{"n_layer": 10, "d_model": 448, "experts_per_token": 1, "d_expert": 448, "balance_bias": true, "router_noise": 0.05, "lr_router": 0.000648, "norm_eps": 1e-05, "lr": 0.0156}
Below are experts of layer 6 (counted from 0) of a mixture-of-experts language model. Rows are named router (the router's row for the expert), down (a neuron's output weights, with its number) and show model dimensions 224-447. Each number is 50 + 15 x the weight over its row's rms, rounded and kept within 0 to 99.
After each expert's rows: a language model's description of what the expert responds to. This comes from a sample of Wikipedia text that the model never trained on.

# expert 3
router:26 60 70 71 68 43 48 61 40 57 80 38 54 45 18 52 56 79 38 27 26 40 84 49 40 57 46 30 40 52 69 63 65 73 55 62 51 43 54 92 70 54 76 68 83 43 33 30 72 48 49 54 32 40 37 68 45 64 53 55 50 59 38 39 52 41 75 12 69 64 27 45 41 38 66 36 44 42 44 30 65 43 43 78 44 65 61 30 53 45 52 78 58 63 74 17 39 40 56 60 54 69 32 53 43 42 61 54 61 42 46 61 51 78 42 34 41 58 40 34 41 71 31 58 43 47 26 43 73 75 67 43 35 29 78 49 45 51 37 41 60 69 28 56 55 54 69 81 41 48 54 51 56 53 76 49 49 61 44 57 52 37 38 73 64 72 55 52 44 62 68 79 71 43 31 36 42 41 46 76 52 58 56 31 46 37 66 33 68 55 53 39 48 41 40 42 59 50 56 85 53 44 35 73 40 46 38 44 36 56 52 31 37 54 44 28 55 31 51 48 44 37 29 37
down0:59 47 45 69 42 45 41 48 53 50 53 54 31 58 72 21 42 60 53 49 30 72 41 32 81 60 63 64 52 61 89 57 36 42 65 40 36 44 52 37 54 73 62 73 58 42 64 68 43 32 63 36 75 58 63 69 49 45 53 75 50 73 48 85 72 47 48 43 40 51 63 59 38 39 66 43 60 54 82 51 43 49 45 61 46 55 68 53 69 76 52 48 27 32 61 58 47 19 60 69 57 35 45 46 49 35 29 37 60 73 54 68 32 33 65 37 42 55 73 63 76 63 56 56 69 71 54 66 42 41 50 19 74 42 63 44 43 47 52 42 67 68 37 68 49 31 63 41 68 50 48 48 48 37 54 46 42 79 69 45 53 68 41 64 69 66 76 50 36 49 60 50 60 50 66 46 22 41 41 57 59 54 67 64 22 34 63 55 26 64 27 41 54 47 84 52 53 42 64 38 44 53 81 73 54 80 44 59 64 34 48 43 62 51 56 43 48 62 51 44 61 42 34 80
Closing brackets, pronouns, digits

# expert 14
router:48 48 55 67 62 50 57 31 43 77 40 32 61 41 45 53 30 45 41 47 42 54 85 72 82 46 48 58 49 53 21 45 48 61 53 62 56 27 58 98 47 41 50 56 82 50 28 37 53 38 61 46 53 44 37 42 52 70 45 71 50 75 32 51 79 46 48 46 55 39 20 50 64 76 84 32 49 44 84 64 51 41 49 44 57 60 58 00 39 34 63 79 49 29 63 32 53 52 37 47 49 29 56 37 34 44 54 59 60 50 42 26 52 56 47 39 55 30 20 29 40 34 26 43 38 83 07 79 69 69 52 54 56 26 68 58 79 38 36 36 74 36 50 51 40 53 48 52 63 36 53 52 35 50 86 63 77 71 31 58 40 30 33 61 58 59 51 51 49 33 83 67 39 41 37 37 51 75 70 54 54 61 33 50 69 70 55 83 54 35 46 51 42 40 60 73 77 44 53 78 59 60 48 71 55 45 38 61 42 54 37 53 34 63 66 33 59 38 43 52 60 77 33 21
down0:61 32 61 64 57 49 47 63 66 54 42 74 58 53 51 35 38 51 31 49 72 63 22 59 47 58 52 64 73 79 62 61 51 51 37 41 79 65 30 42 46 55 28 27 31 60 49 43 67 52 48 49 38 19 39 52 65 54 68 59 39 66 61 59 52 37 25 45 51 51 46 56 73 74 45 67 15 56 55 47 48 45 51 42 27 47 70 95 71 42 30 53 76 51 45 83 75 36 51 25 49 60 30 70 64 12 91 59 62 44 73 31 34 21 44 49 43 48 56 64 58 30 53 45 81 37 48 64 62 66 39 69 56 59 53 69 61 19 64 74 65 45 49 30 57 37 57 49 30 39 48 24 19 28 23 48 55 33 49 64 63 27 25 46 43 61 47 63 66 65 66 59 55 49 31 67 62 43 56 35 47 56 48 46 50 26 36 65 63 59 29 33 59 41 29 35 45 44 50 29 49 27 53 31 74 56 60 41 41 56 36 38 50 45 33 52 30 31 66 45 44 46 31 40
Decimal points and punctuation

# expert 15
router:24 80 75 56 21 42 71 64 67 43 69 47 73 26 36 41 44 51 72 43 56 64 54 46 64 49 46 43 48 65 69 57 48 46 59 45 58 27 59 82 66 59 64 74 39 58 57 57 34 31 52 54 39 45 38 73 47 55 31 64 59 54 69 52 67 70 70 38 71 38 57 67 66 46 47 53 32 23 64 47 61 57 39 35 64 43 62 19 59 52 39 82 46 32 58 53 50 55 49 45 62 50 37 55 29 48 51 55 76 51 33 69 49 40 52 38 37 29 60 35 39 44 54 66 74 58 15 77 64 33 56 56 50 30 55 72 69 59 57 55 56 64 51 54 39 47 58 90 25 41 52 76 57 40 74 51 55 56 37 45 46 43 44 58 58 40 46 53 42 75 86 68 44 55 42 79 40 42 38 71 31 62 57 45 72 31 54 50 57 52 33 64 62 44 39 77 52 39 67 49 43 49 40 76 40 42 42 65 44 61 70 31 39 48 54 40 48 56 68 56 63 65 48 12
down0:39 46 38 37 50 58 67 38 53 77 69 52 38 53 32 44 42 44 59 54 69 59 54 42 47 82 46 39 54 51 60 43 27 38 34 58 46 46 38 11 72 62 52 34 28 51 30 48 58 56 54 64 46 59 47 62 52 83 53 31 51 34 32 45 50 36 46 36 56 60 51 68 53 47 47 52 49 52 53 67 68 63 06 56 58 65 63 60 53 80 51 49 58 43 39 39 26 65 56 78 55 51 43 29 05 39 61 57 49 68 56 44 34 47 35 60 53 80 48 67 38 43 52 41 52 11 70 87 48 26 33 58 35 25 42 37 56 61 53 52 59 57 51 50 72 33 34 52 47 57 28 58 32 64 47 55 70 53 36 47 25 46 44 48 59 61 21 60 46 64 58 55 46 43 68 39 47 66 02 41 42 37 51 39 53 83 22 42 50 50 61 44 42 55 45 50 19 56 40 21 59 40 76 45 42 54 33 56 28 39 40 53 41 34 40 59 67 37 64 38 55 42 70 48
Conjunctions and name fragments

# expert 6
router:25 66 56 52 73 45 78 48 68 61 68 40 46 56 44 56 29 65 63 43 34 42 40 62 47 60 45 33 48 50 26 77 56 61 54 51 30 52 31 57 39 62 82 76 72 52 37 41 48 38 47 61 25 53 49 35 53 57 62 46 39 44 31 48 60 54 70 21 78 62 29 53 63 62 67 43 31 46 30 27 63 64 35 58 50 72 57 00 43 33 54 80 71 54 39 52 58 45 33 72 37 55 60 56 62 45 56 41 71 55 20 41 49 43 57 45 59 31 55 56 50 59 58 49 45 55 38 34 67 73 48 46 49 49 47 71 66 43 48 44 69 60 40 51 26 37 48 61 48 15 52 69 61 34 44 50 73 59 36 59 71 57 31 37 76 72 42 60 43 86 90 60 53 74 29 44 58 54 34 58 33 49 84 46 77 39 57 48 40 38 60 60 52 56 51 56 37 45 60 32 59 70 28 51 52 38 58 59 43 48 53 54 62 51 67 34 65 17 46 53 76 57 66 18
down0:59 37 55 46 49 62 51 36 29 79 17 47 53 25 44 35 80 74 63 52 77 25 75 54 65 32 63 67 47 62 53 58 50 77 45 62 68 33 52 53 55 26 32 46 49 59 67 68 33 51 13 55 39 62 14 54 38 59 55 35 59 50 67 33 53 29 67 52 44 22 48 51 55 36 51 63 70 42 63 48 54 49 21 29 15 45 45 68 53 53 68 35 32 68 45 45 51 45 72 66 17 75 56 53 44 78 46 66 78 39 32 68 69 92 31 28 47 56 50 31 62 56 50 62 47 66 38 46 49 56 83 59 49 41 33 55 53 33 54 53 36 35 68 43 52 45 54 72 69 64 47 13 57 67 60 54 32 52 49 50 43 47 35 37 49 55 57 53 63 24 70 53 51 30 59 50 62 57 49 60 55 70 49 40 38 36 76 04 57 32 54 59 44 46 43 34 69 21 50 46 74 15 52 62 37 57 51 55 72 59 57 33 09 18 66 57 46 47 28 54 45 56 32 59
Table numbers and time nouns

# expert 8
router:63 35 52 79 26 43 75 51 78 36 41 38 72 39 30 55 50 76 56 39 41 45 88 35 60 65 44 46 54 57 50 61 70 54 72 36 42 61 57 77 55 78 48 38 83 39 30 75 55 52 36 42 27 56 42 47 46 26 51 63 27 83 63 40 47 71 35 08 80 55 39 64 46 52 48 52 39 33 31 61 42 55 66 65 44 44 51 11 78 56 51 82 59 57 36 24 46 49 49 68 65 66 52 49 60 53 67 30 58 51 71 52 57 50 61 20 53 51 39 48 16 70 42 54 40 37 33 58 46 38 47 46 50 34 75 62 62 65 20 40 46 53 75 47 52 56 58 73 00 29 63 54 63 58 48 33 89 77 36 52 45 18 42 45 66 42 29 64 81 68 71 29 40 63 54 68 60 64 54 54 50 51 82 26 42 46 59 40 37 65 26 50 57 49 24 41 32 37 57 43 42 43 73 55 48 34 34 74 35 45 67 15 51 33 55 45 47 42 61 43 80 45 32 53
down0:47 81 66 33 60 66 82 41 70 54 14 31 62 55 42 34 61 70 47 60 52 67 31 27 44 41 38 34 40 53 36 42 69 73 41 49 35 79 50 55 50 48 21 21 26 39 29 79 45 31 69 49 59 37 41 56 42 59 45 45 43 32 67 70 44 47 47 44 44 51 58 17 41 61 47 53 58 36 63 81 49 47 51 47 66 61 48 36 25 58 58 44 59 30 22 74 20 39 71 47 58 59 52 53 54 56 51 41 50 54 55 32 48 67 31 58 37 39 65 60 41 48 55 29 77 76 39 39 21 45 45 66 43 45 45 48 60 43 54 63 70 72 19 62 59 47 68 57 67 70 82 48 36 47 66 48 87 47 58 34 61 37 35 58 61 59 43 73 50 35 26 23 56 62 43 33 58 45 44 70 72 80 51 51 41 57 62 43 61 57 37 53 17 22 68 63 72 59 57 62 56 56 50 39 21 58 33 45 46 67 53 70 66 47 54 59 22 35 52 73 42 23 70 56
Line breaks and durations

# expert 1
router:48 79 22 49 69 34 64 47 38 44 56 48 71 42 34 37 49 41 63 34 43 33 57 61 36 54 27 41 50 46 63 45 53 20 55 38 49 31 36 94 65 77 31 67 50 45 80 54 44 53 70 76 62 48 66 61 56 62 47 46 42 32 49 56 27 39 48 35 29 65 37 32 36 38 82 43 28 28 40 73 53 47 55 61 78 52 42 40 58 71 57 91 50 62 28 56 43 68 52 45 52 69 59 53 68 40 51 44 63 48 55 59 50 75 58 58 47 54 47 43 62 58 55 53 72 61 17 51 72 32 32 59 48 59 37 71 69 39 50 54 61 64 62 31 51 30 61 71 49 62 57 34 51 56 66 46 85 71 28 52 43 59 31 59 48 52 55 57 61 56 75 45 39 47 62 71 68 32 72 40 56 52 68 35 81 63 34 58 48 57 41 66 75 54 50 48 34 68 61 80 46 46 26 42 53 70 41 53 43 74 44 64 39 42 34 29 62 39 32 37 47 41 58 57
down0:39 09 77 44 55 68 33 58 63 51 41 49 32 49 34 48 47 56 62 55 41 40 55 33 34 49 51 40 49 45 53 46 66 59 34 61 43 54 42 53 70 65 30 16 68 46 52 64 43 52 76 38 59 29 36 30 43 59 36 48 67 38 48 49 72 28 73 32 46 48 71 58 58 55 34 45 66 73 37 38 39 48 62 60 54 40 71 52 49 73 57 53 78 42 70 55 70 39 36 27 40 42 42 40 74 44 44 54 53 56 38 81 35 39 72 56 59 33 46 69 39 40 64 29 54 12 43 40 68 43 50 73 40 51 48 44 43 45 41 66 54 44 40 28 72 63 36 29 56 68 48 26 47 33 61 24 35 22 32 40 44 66 47 48 51 29 57 48 49 74 17 64 50 33 59 47 52 30 45 43 45 42 60 50 51 52 33 54 40 63 28 54 54 44 62 66 74 56 50 55 50 41 37 46 74 68 39 70 38 65 52 76 49 36 36 44 37 59 39 46 69 60 55 61
Digits and additive adverbs

# expert 10
router:38 59 50 46 60 49 71 46 51 58 61 35 65 52 51 37 48 47 56 34 55 54 72 60 69 57 48 50 73 73 47 64 56 54 60 31 61 53 75 96 76 68 46 41 89 60 42 81 56 57 63 30 47 60 49 63 30 60 27 64 64 50 62 41 54 61 63 00 51 69 28 48 58 74 72 41 49 65 39 73 42 52 64 61 52 73 63 00 64 56 57 80 46 28 43 22 50 50 37 67 61 46 58 54 49 36 55 56 48 51 64 34 55 48 39 55 64 62 45 58 50 62 68 60 54 57 63 65 74 43 26 43 39 34 88 78 76 54 39 53 81 48 09 70 37 59 70 50 47 55 40 70 20 51 90 55 49 54 20 55 62 46 58 40 55 56 64 22 65 53 41 50 59 56 69 37 45 47 51 85 35 68 77 36 70 50 49 44 34 49 48 58 35 40 56 52 38 24 38 48 45 51 38 41 49 70 53 81 53 59 35 56 62 54 58 33 75 48 40 59 64 31 42 12
down0:65 68 75 74 50 31 65 39 60 72 72 58 74 81 35 31 10 44 32 61 38 42 63 57 48 82 58 88 39 49 50 48 40 28 66 43 83 44 54 27 25 61 27 66 19 26 59 55 48 52 58 57 34 34 90 22 43 52 58 67 35 45 51 50 49 50 67 53 40 65 63 23 63 58 42 32 38 42 43 50 45 49 55 49 58 61 35 83 50 57 64 36 68 59 42 28 30 75 35 39 78 41 24 59 52 79 43 25 63 52 35 45 47 35 33 35 43 40 33 48 50 28 60 39 39 57 57 44 61 51 50 49 52 28 45 22 81 34 47 53 54 68 76 65 39 69 71 52 41 28 54 52 39 61 13 58 45 55 60 52 52 46 61 19 44 54 86 71 50 33 94 54 50 63 35 31 59 55 61 60 59 89 53 32 59 50 59 31 32 48 31 48 57 60 33 47 37 29 34 37 35 48 51 63 41 52 68 47 45 46 60 36 61 54 60 51 53 43 73 60 47 48 63 34
Line-initial determiners and codes

# expert 9
router:40 60 52 48 64 54 59 61 75 35 43 55 81 43 16 54 33 59 51 51 55 56 57 56 49 63 51 51 53 57 38 60 41 78 41 70 48 22 51 69 53 65 69 70 39 54 62 15 49 39 54 49 42 68 27 44 52 54 52 73 67 51 38 64 43 45 39 39 42 41 17 59 63 24 63 44 62 27 41 32 52 55 42 30 49 62 62 15 38 30 57 49 52 58 72 26 42 35 57 54 50 67 53 46 57 58 42 48 30 40 78 77 37 52 60 43 40 36 70 41 47 48 58 39 43 48 34 39 48 70 40 41 44 37 48 64 57 66 55 31 49 50 39 70 58 65 49 99 42 67 44 47 59 74 65 42 77 87 37 52 48 74 50 59 45 56 56 43 42 44 74 58 65 56 31 59 46 36 29 58 49 69 75 65 75 43 69 15 26 62 39 45 57 61 40 76 65 47 56 47 57 37 47 72 50 43 84 32 44 64 69 56 52 48 64 80 58 48 39 56 48 24 18 48
down0:48 36 64 93 81 65 70 24 64 36 46 52 11 76 43 18 67 25 20 48 66 51 39 48 54 52 43 70 63 68 51 55 66 48 75 43 18 61 51 52 29 66 55 37 42 70 49 40 77 53 59 57 49 63 46 70 44 47 55 56 34 27 55 63 35 44 43 48 55 49 11 63 20 58 53 31 33 62 66 55 42 45 24 53 38 34 53 62 27 58 49 57 58 44 56 58 55 17 63 24 34 61 28 40 36 66 56 50 73 50 54 72 33 23 76 34 54 33 41 32 42 61 39 40 63 48 42 24 55 45 61 44 59 62 86 50 51 32 55 48 53 45 29 43 34 40 51 42 51 39 67 46 33 41 59 30 50 27 52 53 45 46 57 54 36 29 33 28 59 63 59 57 37 27 48 54 44 51 58 64 44 47 45 40 37 32 61 74 59 54 35 82 31 44 61 37 40 64 38 55 48 39 57 46 79 54 61 43 52 66 45 50 64 05 39 24 34 41 24 52 36 63 36 63
Word endings and coordinates

# expert 12
router:49 68 66 54 46 50 40 41 61 73 73 56 39 55 52 49 66 61 69 33 49 51 37 56 87 42 37 57 37 48 62 64 64 70 46 48 56 15 28 61 52 82 74 31 40 33 42 41 48 63 46 65 56 40 44 53 48 63 42 48 47 49 30 41 64 73 74 39 32 45 48 75 51 66 54 58 61 24 52 46 37 71 58 61 39 65 52 28 33 26 46 56 55 63 66 10 38 46 58 53 29 59 53 41 59 54 49 29 34 41 46 48 45 71 42 31 51 48 64 62 45 82 49 66 26 79 22 45 66 81 36 49 56 47 53 48 70 44 45 66 60 76 42 58 58 75 30 92 39 63 57 41 66 37 70 62 46 75 49 66 39 36 56 53 50 51 53 39 31 81 76 54 56 31 18 86 47 56 49 54 40 62 72 62 47 53 59 34 50 45 43 40 34 73 47 33 75 49 62 34 42 51 46 38 42 64 59 43 56 41 60 27 50 49 67 28 57 15 49 46 40 16 29 16
down0:15 30 44 41 22 36 51 40 55 51 68 29 38 31 49 51 36 70 62 55 51 35 63 53 66 46 55 63 49 53 72 69 52 45 66 48 57 32 58 36 60 49 35 57 39 53 31 63 40 64 38 38 59 68 27 42 67 48 23 76 39 45 70 45 66 55 49 61 52 48 77 48 68 50 52 31 33 56 65 48 80 41 49 34 59 52 77 50 64 49 41 56 39 62 51 44 70 71 49 54 28 48 64 38 73 68 35 62 53 67 90 69 64 51 21 99 26 74 24 34 11 39 37 70 56 49 57 85 45 56 51 30 70 37 48 61 66 74 63 38 64 64 69 65 48 40 61 65 46 37 58 55 32 71 38 56 38 33 52 55 56 48 39 40 16 43 57 28 41 55 57 58 46 43 33 50 36 57 26 17 36 64 50 83 67 41 37 50 57 24 53 52 50 37 47 38 59 35 41 66 52 71 22 44 43 60 80 48 45 48 40 46 44 75 50 67 54 49 39 37 26 60 55 63
First digits of years

# expert 11
router:20 48 56 65 49 48 58 57 59 36 66 55 84 34 41 27 54 49 51 38 52 57 68 71 68 53 54 26 58 82 48 75 69 62 47 32 62 55 36 64 48 51 76 73 73 49 19 56 36 36 59 43 37 48 33 51 60 67 60 67 40 65 43 52 44 57 71 24 67 62 23 68 70 49 73 53 41 33 38 56 43 65 54 36 48 51 76 35 62 56 58 58 50 57 50 27 48 42 31 44 36 81 58 51 42 44 45 50 64 51 72 64 54 51 47 44 57 53 45 42 30 66 54 51 60 80 29 62 53 67 30 57 34 19 56 68 63 52 51 64 77 60 46 43 41 69 38 74 36 46 36 76 46 58 84 48 58 82 38 72 56 52 38 61 80 53 67 64 76 78 82 66 66 61 18 66 52 71 40 58 48 80 48 32 69 24 56 77 57 40 35 72 49 60 57 62 56 41 37 63 55 36 56 58 47 69 58 61 40 65 58 41 45 48 41 45 60 17 32 64 84 27 41 26
down0:51 46 65 32 56 47 72 36 27 62 39 41 35 69 59 55 45 42 37 44 52 70 03 46 55 38 33 58 52 39 51 61 87 87 42 36 24 42 40 37 49 64 47 57 47 70 59 32 59 39 48 42 62 33 54 57 58 67 46 57 28 60 54 41 77 60 40 34 71 50 37 58 55 38 71 56 49 27 60 40 33 72 62 19 48 34 68 29 54 39 31 72 55 25 43 55 39 50 42 48 26 49 32 77 41 59 44 34 64 42 48 51 60 54 41 48 87 44 45 98 28 53 39 68 59 54 31 40 54 58 66 45 42 57 53 12 51 41 51 20 55 54 51 21 66 73 60 57 67 51 60 44 56 40 40 32 55 66 59 72 45 85 56 28 44 53 25 49 64 48 57 25 55 36 75 63 57 45 40 60 52 61 17 56 42 45 65 27 37 29 70 44 44 73 82 57 35 38 76 53 30 69 33 40 60 42 34 61 71 65 66 61 39 58 37 49 48 65 42 44 24 53 29 51
Function words in prose

# expert 0
router:41 40 67 52 25 50 48 46 39 30 37 45 91 37 40 47 52 42 64 39 29 55 70 46 63 61 51 52 64 64 20 80 48 50 42 56 40 68 35 60 76 51 49 61 44 52 56 56 34 40 62 12 26 65 39 44 41 71 51 64 45 73 41 46 75 52 37 26 56 62 27 43 67 26 57 67 59 20 36 52 57 72 61 45 43 60 45 00 40 58 58 84 60 46 58 50 43 33 44 53 48 50 37 56 55 36 47 32 50 68 77 64 31 72 27 25 39 67 38 43 56 57 43 52 46 50 38 66 79 36 36 35 28 33 48 72 45 52 61 62 43 67 65 72 58 42 41 74 54 62 40 46 40 83 99 48 42 49 71 44 49 63 33 47 81 67 40 36 51 62 68 64 76 60 28 83 37 37 39 51 54 48 82 61 39 51 78 42 57 37 28 48 48 31 55 75 72 52 57 70 63 43 42 52 66 69 76 76 47 53 63 64 40 65 70 54 66 34 30 59 49 49 26 44
down0:32 35 66 57 45 51 63 58 70 34 58 45 55 45 62 54 37 18 57 51 35 49 71 05 51 39 57 44 48 78 33 61 44 93 33 60 65 25 51 56 44 67 31 77 51 55 74 77 47 50 56 67 41 56 30 79 45 39 65 66 39 49 46 48 59 52 16 44 58 81 82 46 40 40 59 36 56 57 50 52 42 54 45 23 42 55 44 39 30 38 64 81 53 43 67 50 60 58 63 66 58 28 32 46 59 53 40 58 49 17 68 29 74 56 71 56 52 36 51 66 18 44 48 48 55 55 46 62 38 48 52 82 56 58 53 40 45 46 58 37 51 58 38 30 38 41 56 43 18 48 75 66 54 59 31 30 54 45 54 21 65 69 71 33 35 42 31 72 51 41 58 28 45 68 52 00 37 56 44 59 70 27 50 42 40 14 52 50 36 92 73 20 48 45 84 53 25 20 64 31 57 53 28 53 78 52 49 39 36 23 57 58 53 51 59 44 31 37 47 46 51 71 49 41
Place and institution nouns

# expert 4
router:11 50 74 66 65 59 32 43 57 36 55 45 48 35 49 47 73 36 49 72 37 35 49 58 46 51 62 31 39 48 56 62 39 65 41 64 47 48 49 89 50 37 52 80 86 49 59 31 64 48 63 65 39 76 57 43 44 61 45 50 54 55 51 73 74 44 55 30 33 55 28 54 63 58 77 56 50 18 65 45 62 50 71 77 63 75 58 11 32 41 55 34 55 39 71 18 50 62 42 54 21 39 37 65 42 52 62 47 75 53 38 53 61 61 41 58 47 48 49 62 62 39 49 56 43 80 16 45 61 67 33 32 52 36 53 83 82 41 52 57 38 39 51 38 64 68 40 94 59 57 45 71 67 70 89 72 51 75 25 65 44 33 33 64 42 56 57 47 48 30 86 79 58 60 44 74 53 43 55 58 60 54 40 55 67 50 41 48 32 67 50 63 61 54 54 39 58 46 39 36 42 56 57 39 57 41 47 58 49 64 67 57 40 47 56 66 63 45 27 46 71 70 23 31
down0:57 61 56 36 29 38 37 73 37 54 30 74 42 40 50 41 35 39 19 53 46 57 24 35 50 63 46 26 71 52 49 50 57 43 38 69 35 48 14 53 55 67 45 58 25 86 58 39 53 27 58 45 45 43 34 48 53 41 60 63 60 48 39 44 50 43 11 46 57 50 54 53 58 54 50 68 56 60 72 52 52 13 53 79 66 35 50 37 68 47 52 48 37 72 62 51 39 45 58 52 57 46 53 38 64 30 52 49 63 41 54 82 27 49 71 21 22 52 68 10 67 43 37 45 42 45 54 61 27 39 36 60 75 49 58 64 70 37 93 57 71 53 34 42 72 62 55 46 46 34 39 36 41 71 51 47 50 45 71 14 41 50 49 60 69 29 33 38 25 14 49 49 69 43 48 51 96 44 68 55 48 49 74 50 67 33 37 34 28 32 60 39 70 40 58 38 53 47 56 55 50 42 54 30 74 18 49 44 52 45 69 56 58 29 84 73 32 48 23 48 47 60 63 17
Mid-name pieces and date spaces

# expert 7
router:19 70 63 86 55 49 61 66 51 27 83 67 69 32 32 51 40 78 45 50 57 47 46 65 36 54 25 39 61 79 55 64 43 75 53 40 58 71 28 76 39 64 76 66 87 60 39 25 60 39 51 25 43 61 61 56 50 58 40 55 40 55 12 36 36 42 50 16 62 65 39 77 75 79 71 62 29 17 63 46 67 47 47 55 37 55 62 00 50 49 54 78 32 39 70 52 44 37 33 58 36 63 47 48 29 41 59 63 69 46 44 44 43 48 64 23 60 57 47 67 29 42 21 61 35 70 47 45 54 36 58 21 48 52 61 77 65 50 55 66 42 68 69 56 50 64 35 94 47 40 68 51 70 55 65 39 86 63 44 65 70 58 30 54 43 43 44 50 54 69 62 52 50 78 33 53 45 40 41 49 59 49 80 38 48 35 40 63 35 63 49 23 43 64 54 47 66 40 35 68 60 61 50 29 29 48 48 39 49 64 46 43 36 49 59 68 68 23 55 64 60 52 47 52
down0:50 56 62 78 17 77 66 67 46 53 50 47 92 28 54 63 37 81 60 57 71 59 35 63 49 42 38 58 30 49 58 30 47 63 35 46 36 25 42 53 57 35 32 43 26 40 57 43 61 44 63 45 54 43 41 33 19 56 13 61 52 50 39 61 48 39 42 48 42 51 68 45 35 39 48 35 38 77 43 50 74 53 57 55 13 26 47 78 50 63 52 52 60 50 34 73 37 50 42 23 44 40 44 61 28 30 42 43 55 55 44 38 52 53 72 47 50 41 35 13 84 53 58 38 56 44 46 60 32 45 50 53 53 67 50 59 39 40 21 70 48 93 53 00 74 53 33 07 30 42 34 71 60 56 60 29 46 40 40 75 38 50 59 53 46 50 56 64 68 41 52 50 57 40 57 60 39 56 45 56 53 55 46 42 41 42 47 32 48 44 70 10 66 50 57 61 61 51 59 29 53 64 69 53 45 58 30 55 53 54 53 30 29 57 71 69 61 52 59 25 18 52 55 59
Prepositions after nouns

# expert 2
router:22 74 65 58 57 50 50 56 51 29 70 23 84 35 36 59 48 74 49 48 67 41 74 64 50 57 48 47 63 76 54 48 50 83 64 63 63 64 51 73 62 56 48 44 47 50 55 82 23 56 59 45 34 76 37 62 33 41 37 70 49 65 55 43 73 44 48 07 85 51 44 43 64 37 79 53 54 57 53 53 36 55 32 74 63 51 75 09 81 29 46 76 69 51 55 46 60 42 55 73 45 60 38 59 47 45 63 32 57 51 49 36 45 47 45 28 44 51 72 53 20 47 41 43 38 57 46 60 66 50 30 53 18 15 52 65 51 44 56 56 55 47 45 44 65 58 47 89 33 32 56 66 40 48 87 44 83 66 49 49 57 65 23 58 64 76 44 34 50 48 51 48 55 51 58 76 53 64 27 74 41 79 55 61 60 42 53 60 34 52 63 72 33 50 49 74 59 44 57 69 52 49 75 54 49 75 50 86 28 56 69 27 51 56 72 54 66 39 30 74 61 60 28 23
down0:72 51 35 56 39 50 69 50 58 63 65 66 51 48 46 70 51 42 32 56 55 55 46 46 47 44 53 62 24 79 49 46 72 41 46 60 60 40 19 53 61 59 78 37 59 68 46 61 36 39 78 26 57 69 81 75 41 60 28 54 54 24 63 79 51 48 56 55 29 49 33 49 59 59 60 32 40 66 68 45 48 50 60 82 64 71 63 54 70 84 34 41 50 36 42 53 48 56 58 54 46 31 23 53 53 38 62 43 48 26 43 57 50 40 43 40 57 55 64 56 59 71 54 34 43 69 50 62 76 54 52 55 31 56 27 75 51 60 06 54 51 37 59 43 81 24 57 53 52 30 42 34 24 50 43 41 39 50 49 17 65 75 70 40 71 62 21 54 47 60 67 60 46 59 82 11 66 85 75 49 43 47 56 62 49 38 39 62 53 55 56 41 30 37 57 64 13 57 46 53 39 55 39 58 38 39 27 42 61 80 40 34 51 30 41 54 54 55 41 61 47 46 68 52
Name-initial word pieces

# expert 13
router:55 34 54 39 51 60 70 35 35 30 61 40 41 58 50 51 59 27 48 51 62 53 44 39 96 77 56 28 47 37 38 69 45 47 45 55 60 55 62 99 68 52 41 87 58 54 31 53 53 49 53 32 47 61 35 61 54 49 68 61 66 72 33 59 37 36 61 46 34 37 27 62 49 69 58 52 35 72 80 61 60 44 46 34 67 36 58 17 41 49 66 46 39 47 53 05 70 56 72 64 60 36 60 63 59 57 50 30 60 62 72 40 53 55 33 75 51 33 56 47 39 50 31 54 57 53 56 56 53 66 77 38 69 31 54 31 31 38 33 44 52 68 10 54 64 68 42 99 51 56 54 76 68 50 56 52 99 34 44 31 45 53 24 64 77 58 44 42 70 61 79 58 34 65 56 64 42 79 52 89 60 41 59 56 45 70 46 58 59 40 51 68 54 44 44 54 75 45 27 38 38 55 55 53 65 40 41 50 65 46 57 54 47 62 45 61 58 55 57 73 30 62 38 23
down0:45 39 73 39 19 66 52 64 39 45 57 63 52 69 35 43 46 31 79 22 37 31 53 57 57 38 41 47 56 51 45 35 39 57 22 59 49 69 54 51 78 43 59 89 77 61 06 53 32 55 48 40 79 31 28 61 56 64 86 51 55 42 61 44 64 45 38 38 46 30 43 47 79 64 50 39 51 57 47 71 48 40 82 62 22 40 50 42 44 61 61 44 76 69 55 59 70 44 60 38 44 71 45 75 42 46 38 34 42 51 25 34 44 28 32 66 50 07 44 67 33 64 04 47 51 42 45 45 39 47 42 68 50 38 45 70 51 32 99 75 49 42 51 63 43 50 50 62 59 90 49 65 44 39 48 30 57 43 73 66 54 47 24 53 56 77 55 35 54 47 27 39 45 50 47 38 50 24 55 74 47 62 40 59 53 31 34 37 54 62 53 68 20 33 68 52 43 58 32 63 48 47 61 67 68 42 52 78 45 14 77 36 61 48 57 57 56 66 68 30 37 32 67 55
Counts and name pieces